config.yaml
n_layer: 8
d_model: 160
n_experts: 256
experts_per_token: 3
d_expert: 128
d_shared_expert: 0
activation: "squared_relu"
moe_layers: [2, 3, 4, 5, 6, 7]
router_score: "softmax"
normalize_top_k: false
routed_scale: 1.0
balance_loss: 0.00552
balance_bias: false
router_z_loss: 0.0001
init_std_router: 0.014
lr_router: 0.000943
n_head: 5
n_kv_head: 5
head_dim: 32
vocab_size: 2978
norm: "layernorm"
norm_place: "pre"
norm_eps: 1e-05
positions: "rope"
rope_base: 1720.0
rope_fraction: 0.5
qk_norm: false
attn_scale: 0.177
tie_embeddings: false
parallel_block: true
init: "normal"
init_std_qkv: 0.0395
init_std_o: 0.0
init_std_up: 0.0395
init_std_down: 0.0
optimizer: "muon_variant"
lr: 0.00731
lr_mult_qkv: 0.7
lr_mult_o: 4.0
lr_mult_down: 2.0
beta1: 0.93
lr_head: 0.0155
grad_clip: 2.0
warmup_steps: 200
schedule: "wsd"
decay_fraction: 0.468
decay_shape: "linear"
final_lr_fraction: 0.0
batch_tokens: 65536
seq_len: 384
doc_mask: true
train_tokens: 335800000
steps: 5124
dataset: "wikipedia_en"
Below are experts of layer 2 (counted from 0) of a mixture-of-experts language model. Rows are named router (the router's row for the expert), up (a neuron's input weights, with its number), down (a neuron's output weights, with its number) and show model dimensions 0-159. Each number is 50 + 15 x the weight over its row's rms, rounded and kept within 0 to 99.
Before each expert's rows: "raises" lists some tokens whose logits its average output raises strongly, later layers aside. This comes from a sample of Wikipedia text that the model never trained on.

# expert 37
raises: "ially", "ial", "ices", "ship"
router:65 68 24 33 32 62 38 69 32 57 35 19 43 70 67 33 45 66 61 23 54 70 68 74 67 57 30 40 60 43 43 39 58 67 30 58 65 75 68 33 40 65 34 45 69 38 71 65 81 35 60 57 34 52 34 51 60 27 55 56 65 53 67 70 38 63 34 31 67 53 51 62 35 61 36 24 27 65 32 31 50 63 34 64 46 70 61 56 61 53 50 33 33 52 43 35 57 31 35 37 69 40 62 31 31 70 35 39 71 32 33 43 27 38 33 31 42 63 59 56 31 59 51 60 60 60 57 33 31 69 70 67 55 31 68 58 44 72 36 71 27 65 34 75 63 46 62 45 52 45 55 46 64 36 46 60 60 35 69 32
up9:61 51 46 40 54 85 40 36 57 66 49 52 21 36 54 37 55 20 41 56 51 33 68 67 42 52 43 61 44 48 65 58 59 56 66 30 21 70 55 49 88 45 25 42 58 35 47 58 36 15 64 80 29 84 50 51 47 63 45 43 56 59 49 63 39 32 39 21 59 43 45 53 70 76 67 58 32 38 39 65 69 40 63 59 51 37 69 40 48 69 59 59 49 42 40 60 14 57 76 54 41 50 53 31 36 55 45 33 48 56 62 47 48 48 44 74 40 47 45 35 31 48 75 46 51 46 51 32 56 18 52 47 48 12 73 39 63 60 57 62 36 66 38 38 70 21 62 24 69 65 70 37 67 38 48 76 26 43 40 61
down9:50 50 45 27 48 43 38 46 51 64 57 33 55 51 58 37 82 48 71 33 35 30 63 45 74 44 42 55 37 29 80 59 37 34 62 44 33 73 31 63 62 50 35 54 54 50 64 34 62 53 15 48 63 56 31 47 73 64 36 46 53 62 49 55 50 34 55 42 58 58 57 46 48 36 68 38 58 71 48 52 36 44 56 65 55 65 43 62 47 75 82 15 46 46 64 55 55 69 63 45 78 68 68 64 23 50 47 22 44 43 32 31 29 88 64 77 60 66 48 58 08 60 25 71 26 17 56 66 45 49 32 33 38 49 60 45 35 45 46 42 49 47 61 46 60 36 56 61 18 33 57 55 44 38 77 32 73 61 52 67

# expert 241
raises: "at", "ation", "ate", "ated", "ations", "ar"
router:63 45 24 55 51 63 13 72 21 31 43 63 30 49 56 30 64 62 37 45 39 93 49 56 40 49 46 46 70 54 73 53 44 70 48 73 63 44 29 14 58 55 36 48 50 43 60 86 51 49 46 37 34 64 34 38 63 38 70 45 66 61 62 42 63 74 44 42 65 52 62 66 63 87 44 59 06 51 48 53 51 57 80 41 33 58 61 63 63 44 46 39 23 51 27 47 61 36 53 55 51 50 42 57 51 50 46 46 65 40 38 34 47 57 59 44 37 58 64 41 30 50 48 65 55 90 86 07 32 35 57 46 43 36 46 55 61 60 40 48 46 57 26 41 48 20 65 42 65 31 53 56 51 39 56 57 58 58 69 39
up1:25 11 38 48 47 42 67 83 41 41 66 73 32 60 35 59 23 36 43 55 33 43 58 31 67 71 80 32 79 53 50 85 41 41 33 56 54 49 45 34 35 51 22 84 64 62 47 61 88 49 47 35 55 67 64 30 48 52 50 62 27 35 18 64 46 65 32 66 50 73 42 38 36 40 48 69 60 24 65 43 49 50 61 64 76 25 43 54 45 59 60 68 28 52 55 64 63 61 48 72 37 50 26 41 23 23 40 46 52 48 43 55 60 67 45 56 33 56 40 50 65 46 76 36 41 40 43 26 61 45 59 56 61 39 41 68 42 58 61 47 39 49 66 57 73 48 36 23 38 42 35 69 60 46 69 56 50 45 41 48
down1:28 50 35 60 52 64 63 60 34 46 38 58 50 41 56 37 59 45 47 29 40 51 76 23 48 49 39 12 70 49 56 38 53 49 50 34 46 66 27 65 68 69 53 55 57 61 54 65 55 68 62 71 59 56 54 64 43 50 36 72 23 21 11 47 55 62 41 73 37 69 41 32 57 11 43 65 37 47 47 51 62 77 54 60 36 30 62 60 45 69 41 27 73 73 49 35 55 57 44 41 36 11 31 58 23 54 52 81 22 54 42 32 53 52 48 49 85 41 66 31 62 45 36 44 58 58 35 39 52 57 71 42 70 27 41 43 44 51 31 35 65 57 72 83 51 58 55 54 54 61 60 52 42 59 82 42 63 40 36 58

# expert 25
raises: "rat", "l", "cent"
router:66 62 25 38 39 69 39 63 39 70 26 27 43 66 63 38 43 74 59 21 58 71 72 71 65 64 32 37 56 43 50 25 59 72 25 53 63 76 66 36 32 58 31 48 77 37 63 76 84 37 59 62 38 47 37 50 64 31 52 61 59 48 72 69 45 70 25 32 60 48 55 59 38 64 45 31 31 52 28 36 60 61 29 63 39 63 63 41 61 52 45 39 38 49 46 35 60 38 38 48 65 37 62 39 34 68 33 50 74 33 39 33 25 29 43 27 46 61 65 60 38 61 48 63 51 65 56 43 34 68 73 68 59 26 77 51 53 74 26 65 38 61 37 69 61 62 67 39 57 46 56 52 64 39 44 62 59 35 77 40
up0:34 54 38 60 44 79 69 61 47 62 39 65 63 51 51 42 27 17 90 43 46 80 32 53 32 25 71 68 52 46 55 43 35 56 31 54 54 64 53 14 34 43 55 55 59 48 39 55 44 69 74 38 20 47 29 60 56 66 51 52 53 82 80 42 71 38 32 39 08 53 40 56 29 33 53 39 33 53 39 33 58 17 51 24 48 42 30 55 76 44 54 42 38 50 63 68 60 47 66 65 50 55 25 55 48 44 40 25 51 50 56 48 76 81 53 66 37 78 44 61 45 59 66 42 67 59 59 41 49 40 60 30 64 40 53 34 48 44 64 42 79 54 59 47 57 22 25 37 49 66 46 43 40 63 55 40 39 48 43 67
down0:54 51 63 71 48 41 35 56 55 36 75 56 21 70 51 41 66 48 51 34 40 63 64 48 47 47 38 61 28 66 31 56 41 54 61 43 63 38 85 58 29 90 49 51 50 36 27 38 60 70 38 44 51 57 59 48 47 42 47 55 44 79 48 30 60 53 43 59 42 49 47 40 62 25 59 51 49 39 80 71 41 49 55 43 62 59 52 60 64 33 09 33 69 53 59 50 84 66 43 53 47 52 40 55 54 53 40 07 49 48 48 81 68 44 66 53 60 31 32 41 60 44 78 48 37 58 24 47 48 32 33 41 52 58 47 65 58 46 30 70 63 83 28 55 36 31 28 89 44 48 71 43 31 40 59 30 60 58 48 10

# expert 73
raises: "ric", "c", "x", "gr", "g", "ch"
router:54 53 24 28 41 34 46 80 36 33 28 52 39 59 66 20 46 64 79 41 66 77 78 44 49 62 34 49 55 57 66 62 45 68 45 77 64 61 55 44 38 59 25 34 43 48 48 82 72 49 71 38 49 41 44 39 49 44 68 71 70 59 60 76 55 46 41 07 54 51 38 42 40 37 39 30 16 73 41 33 57 58 58 49 50 48 71 59 47 64 43 24 36 52 24 53 63 41 24 25 46 27 66 49 43 73 44 33 63 38 49 53 28 47 53 27 40 51 52 57 13 78 62 48 51 51 64 46 20 52 52 56 50 47 56 42 51 72 45 70 38 66 41 67 67 40 50 69 46 49 49 63 66 40 66 57 74 45 75 40
up1:68 63 44 50 59 49 62 56 40 17 58 55 26 49 46 62 46 55 63 30 42 48 45 56 62 65 47 43 56 40 48 92 26 54 47 37 80 47 65 37 22 41 38 40 63 43 62 46 44 56 30 77 55 63 50 35 79 35 51 68 30 60 35 14 55 35 49 20 26 50 00 65 49 55 59 51 46 53 25 41 67 34 56 60 67 41 63 54 59 73 57 50 64 40 58 43 47 47 68 68 57 79 47 54 33 48 48 55 53 44 66 41 52 30 36 66 56 66 42 53 38 52 57 79 65 51 55 81 34 46 68 49 60 45 52 45 54 56 27 36 64 59 31 36 44 74 53 61 70 50 32 53 40 38 39 27 31 14 22 72
down1:78 32 30 69 44 68 51 55 61 51 28 44 46 73 14 39 64 35 42 61 43 72 32 54 53 56 52 37 68 38 70 68 43 24 44 37 62 69 50 60 21 51 54 56 24 59 58 40 54 44 54 62 42 64 43 67 71 47 51 29 59 17 41 29 71 43 54 14 01 71 50 71 45 47 29 43 76 54 63 66 60 47 63 47 56 60 46 29 37 38 56 53 35 83 47 41 44 34 43 72 60 40 59 68 53 71 60 60 37 53 58 66 73 26 36 31 68 80 60 48 44 57 60 46 56 42 78 58 39 46 33 34 62 38 39 41 60 64 67 61 26 56 47 42 46 53 61 33 37 27 67 57 28 65 48 60 47 37 55 28

# expert 193
raises: " ", ",", " (", " and"
router:79 49 48 35 39 33 36 54 21 49 24 61 24 54 54 33 43 66 76 59 51 61 50 32 58 74 40 61 63 53 46 57 49 73 49 60 46 55 26 34 48 51 38 64 61 31 55 66 56 49 45 51 12 50 55 46 47 43 49 75 48 40 49 64 61 78 41 30 63 58 35 80 68 48 27 54 36 49 63 48 31 65 64 53 61 36 71 49 54 66 62 41 41 14 31 23 78 42 56 49 96 44 58 21 51 59 40 43 50 45 48 40 33 77 54 38 45 70 46 65 41 48 16 44 72 57 69 05 50 54 62 66 37 51 49 42 44 54 36 61 56 56 48 40 82 40 69 34 62 51 61 63 71 46 53 57 63 53 46 18
up1:56 62 36 52 47 73 32 46 47 50 54 52 61 38 58 72 47 53 33 70 57 53 19 55 52 66 57 68 75 68 85 55 28 55 46 30 63 48 50 44 63 38 46 31 33 48 35 44 54 57 79 64 46 51 47 32 31 56 42 55 60 46 56 85 50 35 34 34 53 68 51 70 43 59 57 35 18 38 45 77 62 55 28 55 47 32 50 38 49 68 41 47 46 38 62 68 78 16 46 38 47 19 52 30 71 55 91 66 57 38 62 33 26 74 40 44 37 58 63 52 30 40 17 61 31 60 49 59 65 63 70 61 43 37 50 51 63 34 40 67 55 30 56 30 21 32 90 30 39 40 44 50 39 44 71 51 53 33 48 48
down1:57 63 64 31 31 50 42 24 71 58 67 42 31 50 24 59 61 68 28 71 43 31 55 60 39 20 12 66 49 75 61 51 66 39 49 44 63 44 41 28 74 50 46 68 60 56 58 55 59 62 50 55 19 58 29 21 40 40 35 71 70 37 51 46 54 39 50 73 44 38 64 32 31 45 52 41 27 57 59 28 60 50 45 49 41 56 71 71 64 65 44 57 66 68 35 49 55 38 68 52 32 72 52 88 36 64 41 58 41 39 45 53 43 69 49 82 58 54 40 37 20 49 60 45 57 42 52 39 74 39 64 59 53 66 13 66 48 49 42 43 41 05 69 60 61 23 65 74 52 41 63 51 52 52 32 48 39 52 67 43

# expert 164
raises: " ", ",", "-"
router:66 57 52 25 19 43 33 54 30 42 41 74 33 61 65 26 52 60 80 53 45 58 54 37 64 79 49 61 62 56 39 65 62 66 43 67 51 52 31 34 54 47 28 45 54 55 41 54 67 52 36 48 19 51 47 57 48 45 67 75 54 43 64 51 72 75 13 46 61 70 43 61 61 67 22 41 31 51 45 57 36 50 65 62 40 40 63 46 56 39 42 45 47 18 52 45 64 52 44 47 93 35 68 25 48 54 31 27 88 50 35 30 38 66 44 54 68 65 62 66 40 56 17 48 47 54 58 22 46 67 75 55 45 37 47 44 32 44 44 54 49 52 40 48 54 58 88 46 61 39 70 39 51 47 60 47 81 64 64 15
up2:58 49 89 51 50 61 05 57 35 51 73 56 53 68 29 37 47 53 42 63 59 43 76 47 68 41 59 47 69 40 56 67 51 33 56 47 16 77 53 53 63 53 39 88 47 72 53 52 30 72 37 41 52 90 54 45 39 17 19 59 33 45 47 38 56 54 47 70 26 30 54 56 61 62 39 46 57 28 56 33 56 12 38 55 45 51 43 56 46 31 54 43 55 40 48 51 50 44 53 53 52 58 68 94 71 64 58 56 49 33 40 44 48 23 73 45 42 47 65 31 45 45 30 32 87 82 53 80 47 54 59 63 58 40 60 47 32 37 37 62 64 36 41 40 54 44 36 64 45 57 67 57 43 51 40 70 48 56 51 48
down2:39 58 33 38 29 37 58 07 55 75 56 68 51 44 48 55 46 59 86 35 20 59 49 66 42 34 66 80 66 59 55 62 53 51 39 72 51 58 41 54 49 65 58 47 77 27 67 62 51 49 32 60 39 29 46 53 62 72 50 49 46 41 47 58 30 58 56 23 41 56 45 59 29 33 34 50 29 59 37 47 36 74 47 60 71 27 65 44 52 39 40 61 51 51 33 28 44 62 31 64 40 40 78 59 58 49 74 35 61 46 47 45 67 58 40 57 43 52 31 71 80 74 64 43 11 18 74 39 47 56 37 15 60 38 39 30 60 63 34 19 37 70 27 56 69 61 56 48 52 68 51 59 59 46 47 57 49 52 46 80

# expert 128
raises: "ese", " office", "ician"
router:63 65 18 36 33 60 35 63 34 56 29 31 42 71 63 34 44 68 60 26 56 70 71 74 68 60 33 41 61 39 48 33 60 67 27 58 71 79 60 33 33 69 33 47 71 35 65 73 83 40 66 60 35 55 34 55 64 34 52 64 64 49 64 73 37 66 29 35 65 60 52 58 36 62 38 34 35 61 35 31 55 64 34 69 42 70 63 54 60 51 47 35 35 50 46 34 63 34 31 40 68 44 68 35 30 69 33 42 76 38 31 40 35 38 39 28 42 70 64 56 33 61 48 59 59 62 64 40 35 71 68 67 56 31 67 58 47 71 34 70 28 69 33 76 65 50 60 48 56 47 58 49 63 40 49 60 65 34 68 33
up0:44 59 54 39 40 24 24 52 34 55 69 34 23 23 24 53 66 32 48 40 33 67 38 59 49 48 66 71 62 27 60 61 69 37 33 66 52 49 60 73 44 62 48 69 63 47 54 85 45 53 54 27 39 57 22 71 20 33 61 52 46 63 56 54 53 51 44 66 62 68 30 37 42 48 99 45 59 45 69 50 62 53 54 39 53 61 47 52 32 82 58 17 67 33 47 52 81 25 59 28 55 48 54 69 47 31 53 62 81 61 34 39 46 64 60 57 49 52 48 64 52 52 52 23 64 67 37 14 67 51 28 56 62 16 40 44 39 32 38 62 35 57 41 45 54 50 38 61 66 37 45 59 50 52 59 82 53 38 45 42
down0:65 86 24 56 44 55 52 48 65 51 42 52 27 69 41 50 39 50 44 59 50 79 30 27 35 21 54 59 37 26 47 49 43 54 27 40 35 48 47 12 69 39 52 71 32 62 56 83 50 40 84 40 54 71 50 54 45 45 48 75 63 56 67 42 63 54 69 65 51 49 45 52 47 49 23 48 60 42 49 69 41 53 47 58 58 22 33 45 57 44 60 60 38 18 41 27 49 64 48 61 60 82 37 53 39 49 63 20 62 35 56 95 70 53 64 49 47 64 62 54 29 40 62 82 66 62 60 38 33 53 82 61 43 45 24 59 55 42 31 61 37 43 30 53 61 55 60 43 74 42 33 48 50 12 44 42 40 52 43 54

# expert 126
raises: "ital", "tain", "t"
router:68 69 20 43 39 64 37 61 37 56 30 20 40 71 63 36 49 70 66 22 54 70 65 73 68 55 35 37 61 43 41 35 61 63 30 59 72 72 61 30 38 72 31 38 68 34 66 69 81 38 65 63 36 54 35 53 61 26 57 60 66 50 59 72 40 66 32 34 67 56 52 61 43 63 34 28 29 67 34 33 56 65 35 65 44 71 59 50 59 49 48 34 37 45 44 30 59 35 31 38 64 42 64 36 30 69 34 38 70 35 32 39 34 37 36 23 41 65 63 60 31 62 47 56 58 63 65 41 35 71 64 65 52 29 67 63 48 69 31 70 33 64 36 73 64 50 65 47 54 45 62 51 62 36 48 59 65 34 72 34
up1:39 30 74 50 57 34 60 73 28 15 36 71 62 41 66 74 51 48 48 38 21 56 62 30 59 49 31 42 42 61 58 65 62 60 54 77 34 37 55 43 60 51 56 50 41 53 55 52 38 70 49 59 41 31 54 45 62 69 50 70 62 41 39 50 56 50 27 47 37 76 48 31 55 50 33 34 77 63 73 34 42 58 68 47 35 55 49 55 59 69 38 20 59 25 56 58 43 29 33 49 84 29 65 75 25 64 23 39 81 59 70 59 42 51 22 68 58 47 31 25 39 48 60 75 41 60 26 26 62 68 53 70 56 20 54 29 58 54 42 40 55 73 63 41 61 37 74 67 38 53 36 58 44 48 39 73 39 45 42 36
down1:24 46 70 56 72 41 52 42 59 41 40 62 49 35 37 80 31 58 37 52 64 88 56 49 61 60 60 60 41 55 42 31 45 69 54 71 80 25 60 52 42 44 41 38 33 62 44 20 61 57 87 66 39 52 51 45 44 60 61 57 46 58 63 43 48 68 57 60 63 53 19 34 70 27 32 67 36 47 69 48 43 49 43 52 48 54 33 38 54 46 57 79 67 70 43 48 76 50 34 49 22 36 45 44 35 65 65 49 80 64 31 65 40 58 82 40 52 56 56 37 72 23 67 64 67 59 68 47 62 36 33 34 63 46 58 44 25 41 38 46 39 31 34 56 19 55 64 23 73 43 46 59 35 71 20 53 35 26 41 33

# expert 138
raises: "acks", "ails", "ve", "ves", "za"
router:60 70 23 37 30 62 34 62 34 54 33 30 40 73 63 34 46 71 61 27 54 75 68 73 63 58 32 43 66 45 38 38 57 62 33 63 67 78 64 35 38 68 37 41 72 32 67 72 84 42 60 59 33 54 40 57 63 31 58 54 70 52 64 70 39 60 31 33 72 56 55 60 35 55 37 28 28 60 34 34 53 62 31 66 40 67 60 53 60 53 50 33 32 48 48 35 63 34 37 42 69 39 62 31 31 71 34 41 73 35 32 41 33 38 37 30 41 68 67 54 31 59 53 58 57 64 63 35 33 69 69 65 59 27 64 62 47 70 35 72 27 70 32 73 62 50 64 45 55 45 63 49 67 35 48 63 60 35 74 36
up2:49 43 53 47 45 46 21 27 55 67 37 54 27 58 51 48 61 56 48 05 63 50 39 62 48 27 66 50 56 76 40 50 57 73 38 47 57 56 54 62 26 00 48 56 48 32 66 33 64 65 68 15 71 55 50 38 45 61 65 53 45 45 56 64 79 50 21 62 41 35 39 52 57 41 25 56 57 56 25 74 46 51 62 42 72 55 46 45 58 37 45 54 33 51 78 50 50 60 40 58 86 42 54 53 62 44 52 46 30 66 42 38 41 55 72 41 54 38 47 43 38 59 82 69 30 54 53 69 33 38 44 92 59 40 63 64 56 42 50 62 29 52 31 27 54 48 31 79 71 45 46 47 61 45 26 75 56 32 51 27
down2:35 44 50 31 54 14 81 41 58 71 73 64 49 53 30 59 41 41 45 45 67 61 73 50 53 46 62 28 69 24 34 46 44 59 58 36 33 57 33 68 40 58 40 38 33 53 38 44 31 42 26 30 30 27 62 58 68 53 64 42 41 64 71 77 53 45 51 57 44 45 53 41 38 34 53 47 78 85 45 65 42 51 53 41 26 86 32 57 47 61 36 90 65 27 32 45 55 35 44 91 38 56 49 45 62 43 45 50 30 68 65 66 57 83 46 33 28 42 56 61 73 55 49 31 50 45 34 50 65 70 53 52 32 75 41 53 63 73 64 59 39 44 44 57 28 17 36 50 59 54 54 43 39 58 35 42 62 52 44 74

# expert 175
raises: "ident", "ific", "idence", "ences", "ersonal", "ence"
router:68 65 19 37 31 64 37 63 31 56 31 30 40 67 65 37 47 68 62 21 52 74 72 73 65 60 32 40 62 39 42 39 58 66 30 58 68 74 56 31 36 73 38 41 69 33 68 72 80 37 61 63 33 56 34 54 62 27 51 65 68 47 63 75 42 60 32 33 66 60 49 61 34 61 35 30 32 64 30 33 55 63 42 65 43 69 67 53 61 50 48 32 38 49 47 39 59 35 35 40 62 40 67 35 29 67 31 45 73 32 31 42 33 37 36 29 46 67 64 54 31 63 51 59 58 63 62 39 34 62 66 65 54 31 69 60 45 71 33 72 30 69 34 75 65 51 66 50 57 50 61 49 68 33 48 59 61 33 69 34
up3:53 56 53 32 40 78 38 49 34 67 43 47 48 47 68 27 38 52 39 39 63 60 51 72 53 42 60 44 55 24 45 56 48 73 62 69 65 65 41 32 63 44 36 30 39 20 38 15 73 47 67 55 47 62 42 56 61 35 58 57 51 38 45 63 73 40 45 32 10 73 31 46 60 39 49 73 45 33 63 42 38 65 45 58 43 37 63 86 34 71 49 81 68 72 63 42 57 27 32 57 34 58 28 60 59 58 15 48 55 44 27 60 67 83 64 46 66 37 66 66 41 67 39 33 57 58 52 35 36 48 44 59 58 25 21 43 60 52 56 65 32 65 33 51 40 39 69 31 75 31 32 42 72 57 35 65 43 50 44 28
down3:55 65 38 69 48 31 58 69 69 42 31 57 71 57 87 36 46 61 77 46 39 41 43 47 31 31 29 72 58 42 40 37 43 39 35 44 49 48 47 50 50 46 49 41 37 40 48 66 67 46 23 22 56 53 52 37 56 47 24 78 21 14 63 68 32 58 55 58 63 31 68 73 66 49 69 40 44 40 68 70 52 74 75 30 55 43 33 61 67 12 48 55 58 42 75 50 45 43 75 33 47 57 46 32 57 68 68 30 60 38 80 27 42 46 52 50 58 44 59 35 35 41 45 06 39 40 56 58 50 37 21 59 50 69 49 77 63 51 59 55 65 52 50 50 49 39 68 34 35 57 76 51 81 48 53 51 55 46 32 64

# expert 169
raises: "ude", "illa", "ang"
router:62 66 20 36 32 60 35 61 36 52 31 28 37 69 59 35 40 72 62 22 52 73 66 67 64 58 30 46 57 37 40 40 52 68 23 57 64 79 58 33 37 67 36 35 70 33 67 67 79 35 60 60 33 57 35 53 57 27 52 62 65 53 63 76 42 62 32 31 70 59 50 57 39 60 38 25 29 63 34 36 52 61 35 65 41 72 63 53 60 51 52 33 32 46 44 37 60 39 34 44 64 39 64 28 28 65 31 42 72 30 30 36 33 37 29 32 44 65 64 50 32 63 50 57 56 58 62 40 32 68 70 65 62 36 67 55 41 72 29 73 27 67 35 69 64 46 62 45 55 44 57 45 73 40 45 56 62 42 76 33
up1:61 45 22 33 38 39 34 50 65 47 24 64 56 49 70 56 54 61 40 56 34 44 12 53 38 51 45 51 50 59 38 61 46 63 42 62 66 45 31 38 72 45 42 45 53 60 44 57 42 52 49 28 59 41 50 70 39 51 42 55 28 52 48 50 66 76 28 42 49 50 46 22 45 42 45 41 25 44 36 77 38 57 54 61 60 45 69 86 13 61 52 47 44 24 58 49 66 62 49 51 53 53 52 70 12 90 21 34 56 57 41 58 47 66 50 64 83 54 37 37 90 48 49 44 57 44 58 42 80 45 66 54 63 53 36 41 31 35 31 45 37 56 34 47 46 58 53 94 64 57 52 27 89 28 67 47 57 71 32 42
down1:55 55 34 74 76 57 42 72 44 75 34 44 43 40 70 49 39 41 49 69 31 68 34 46 69 67 62 64 52 58 25 26 47 62 40 46 42 64 66 17 36 29 78 52 37 38 64 44 49 50 79 50 47 54 22 38 36 67 51 61 48 31 43 61 34 39 75 59 52 38 48 50 73 44 42 42 41 53 77 58 60 22 47 38 51 33 36 56 47 36 61 40 53 16 36 35 52 49 55 62 51 48 61 44 39 59 56 46 58 64 69 24 38 68 70 42 14 83 41 52 75 50 52 10 67 39 70 53 33 49 32 66 71 58 78 39 64 23 64 41 64 52 52 40 23 41 66 60 47 75 45 50 63 39 43 62 73 51 38 35

# expert 244
raises: "en", "le", "ly", "in"
router:40 70 21 33 35 59 40 42 49 61 30 33 51 47 50 30 69 48 50 53 51 81 55 37 54 63 43 57 54 59 57 49 42 52 33 59 77 83 49 02 46 71 58 55 61 34 77 83 44 50 40 26 20 70 33 37 45 43 40 58 64 67 68 46 38 44 27 66 57 56 52 62 28 87 39 21 26 63 29 31 35 64 50 59 63 56 76 48 83 34 58 19 46 40 48 40 67 20 32 53 52 49 52 53 35 74 46 45 58 56 40 36 48 58 50 61 49 51 54 72 37 69 52 43 70 64 52 30 44 71 63 64 37 44 49 54 34 52 38 58 43 78 27 58 59 42 61 52 64 58 51 37 76 46 47 68 43 45 55 28
up0:40 38 51 71 34 45 28 37 51 66 53 53 78 14 67 58 59 38 61 49 48 51 36 31 69 41 48 33 51 26 56 52 51 41 54 47 23 22 42 45 75 67 58 41 49 56 76 60 22 33 65 46 42 50 43 44 34 48 47 74 98 41 58 43 50 32 32 56 24 43 41 22 15 42 79 63 64 64 33 23 67 64 48 54 48 67 51 40 43 77 33 62 69 53 55 55 52 48 55 45 38 51 50 54 52 59 41 46 49 67 54 49 23 58 54 50 46 34 50 74 43 41 56 58 59 73 28 62 24 64 50 38 37 59 55 35 65 70 41 68 37 67 75 50 34 72 40 43 55 53 41 87 69 16 29 79 52 48 44 45
down0:44 40 40 63 60 45 67 61 51 33 48 93 60 21 55 22 59 46 48 57 48 42 24 74 46 64 44 49 40 45 42 73 38 53 38 44 49 47 39 61 37 50 23 60 59 41 39 38 24 74 56 57 47 44 23 75 43 65 54 43 49 59 21 37 48 41 75 43 36 89 58 56 59 49 37 51 65 35 28 62 45 49 53 54 67 28 48 37 54 57 46 53 65 59 45 45 67 40 60 78 26 73 42 53 54 56 56 60 43 39 52 64 22 44 70 49 60 42 37 54 11 41 33 64 63 47 49 70 44 45 76 52 70 41 25 30 69 84 48 71 34 64 48 46 31 61 49 45 56 87 67 61 24 34 54 60 74 37 52 20

# expert 102
raises: "ver", "k", "fer"
router:62 71 23 36 30 65 35 59 38 57 32 29 38 70 63 39 48 71 62 26 54 73 69 73 68 58 33 37 62 39 40 37 57 67 27 66 67 75 61 34 35 73 37 42 73 39 69 75 84 36 61 62 29 56 33 49 61 30 50 66 65 49 68 68 41 63 32 29 71 52 54 60 39 60 38 32 29 61 32 32 53 63 31 66 39 68 62 56 64 53 51 34 35 51 44 33 58 37 35 42 67 39 69 33 29 71 34 40 70 31 34 39 32 36 38 34 45 66 63 50 34 57 47 59 60 59 60 41 34 70 66 64 53 31 64 60 48 74 32 71 31 73 36 70 62 47 67 45 56 43 63 50 65 38 49 61 58 33 66 30
up0:70 43 51 58 33 66 54 72 44 44 30 47 42 61 23 43 46 57 44 57 42 61 78 54 52 39 84 45 45 60 42 64 60 59 56 54 48 66 35 37 37 17 67 81 40 44 56 63 64 50 48 72 51 82 67 51 28 29 66 47 49 41 49 52 60 50 56 53 69 42 43 89 36 44 75 38 29 45 40 63 29 37 31 44 48 55 50 36 47 55 26 35 20 54 17 67 48 67 45 44 53 29 61 79 33 42 23 63 58 45 84 56 39 26 47 39 46 42 71 68 51 50 58 35 57 57 80 66 45 46 55 57 65 43 84 47 34 26 56 71 50 42 59 44 27 44 82 57 27 34 37 34 32 35 71 41 36 40 64 55
down0:62 62 29 47 79 41 46 55 67 41 58 39 50 43 57 48 68 68 73 80 43 38 46 37 39 63 49 71 41 77 27 56 62 36 22 56 48 30 56 50 32 40 47 53 38 54 31 33 46 26 54 45 61 33 53 52 62 60 63 47 67 45 34 62 46 39 58 68 59 44 47 49 49 58 75 64 58 42 40 54 55 63 39 30 58 45 46 25 46 35 64 45 48 37 69 99 66 81 58 39 37 81 25 54 06 41 43 46 55 33 68 69 46 25 37 66 52 47 15 28 75 35 58 48 35 59 62 59 39 54 66 57 38 28 71 72 52 50 58 49 33 27 46 51 54 28 22 56 57 47 47 43 68 58 27 74 39 67 37 71

# expert 192
raises: "en", "e", "eh"
router:62 64 25 29 35 64 36 66 34 57 31 30 39 72 62 34 45 74 61 24 55 70 67 71 69 60 36 41 59 42 43 36 56 68 25 56 70 81 63 31 39 71 33 46 69 34 70 67 83 35 63 60 40 51 33 53 62 29 55 65 60 49 68 74 39 67 35 35 67 62 53 63 32 61 38 26 32 67 35 36 51 64 35 67 40 70 62 54 62 54 48 38 35 50 47 36 65 34 38 41 70 37 68 36 30 67 34 43 70 35 36 43 37 41 36 31 42 67 64 58 31 60 52 59 58 62 68 37 34 73 71 64 58 29 64 64 44 75 38 70 32 69 38 77 64 51 65 46 55 45 60 48 66 45 50 59 66 36 71 38
up1:34 32 40 46 48 55 56 64 20 50 23 61 62 33 50 59 70 77 46 46 51 73 73 59 50 51 72 56 75 68 60 43 48 32 37 43 04 50 52 53 47 50 41 29 73 62 38 47 44 51 26 47 49 69 06 56 71 36 56 28 43 45 34 39 55 55 71 27 59 52 59 69 49 55 94 40 64 48 60 27 73 51 52 65 66 26 47 72 59 69 46 49 21 32 32 29 76 60 53 39 55 61 54 42 34 37 31 36 27 59 47 60 30 40 49 36 19 50 58 37 43 53 53 35 54 51 75 45 51 73 54 53 69 54 24 75 52 50 65 51 60 57 49 51 55 34 59 74 40 27 54 40 41 40 50 64 35 78 55 50
down1:45 36 09 38 35 78 43 37 28 46 29 50 49 55 65 52 55 57 71 47 35 56 62 32 38 46 37 48 63 70 35 66 46 49 23 71 42 35 20 40 73 31 59 58 76 26 64 52 80 35 57 44 52 55 62 55 49 53 44 62 62 41 39 43 45 56 63 38 34 44 39 45 40 56 59 27 35 59 10 60 67 25 58 36 69 46 16 48 32 35 38 62 72 43 42 64 64 55 59 51 61 50 73 62 36 48 51 55 33 46 44 48 48 68 52 58 29 42 42 37 43 47 49 49 13 59 57 43 80 58 62 68 74 46 20 56 60 47 53 49 88 20 39 51 69 73 68 46 57 56 69 61 40 51 51 83 70 55 62 71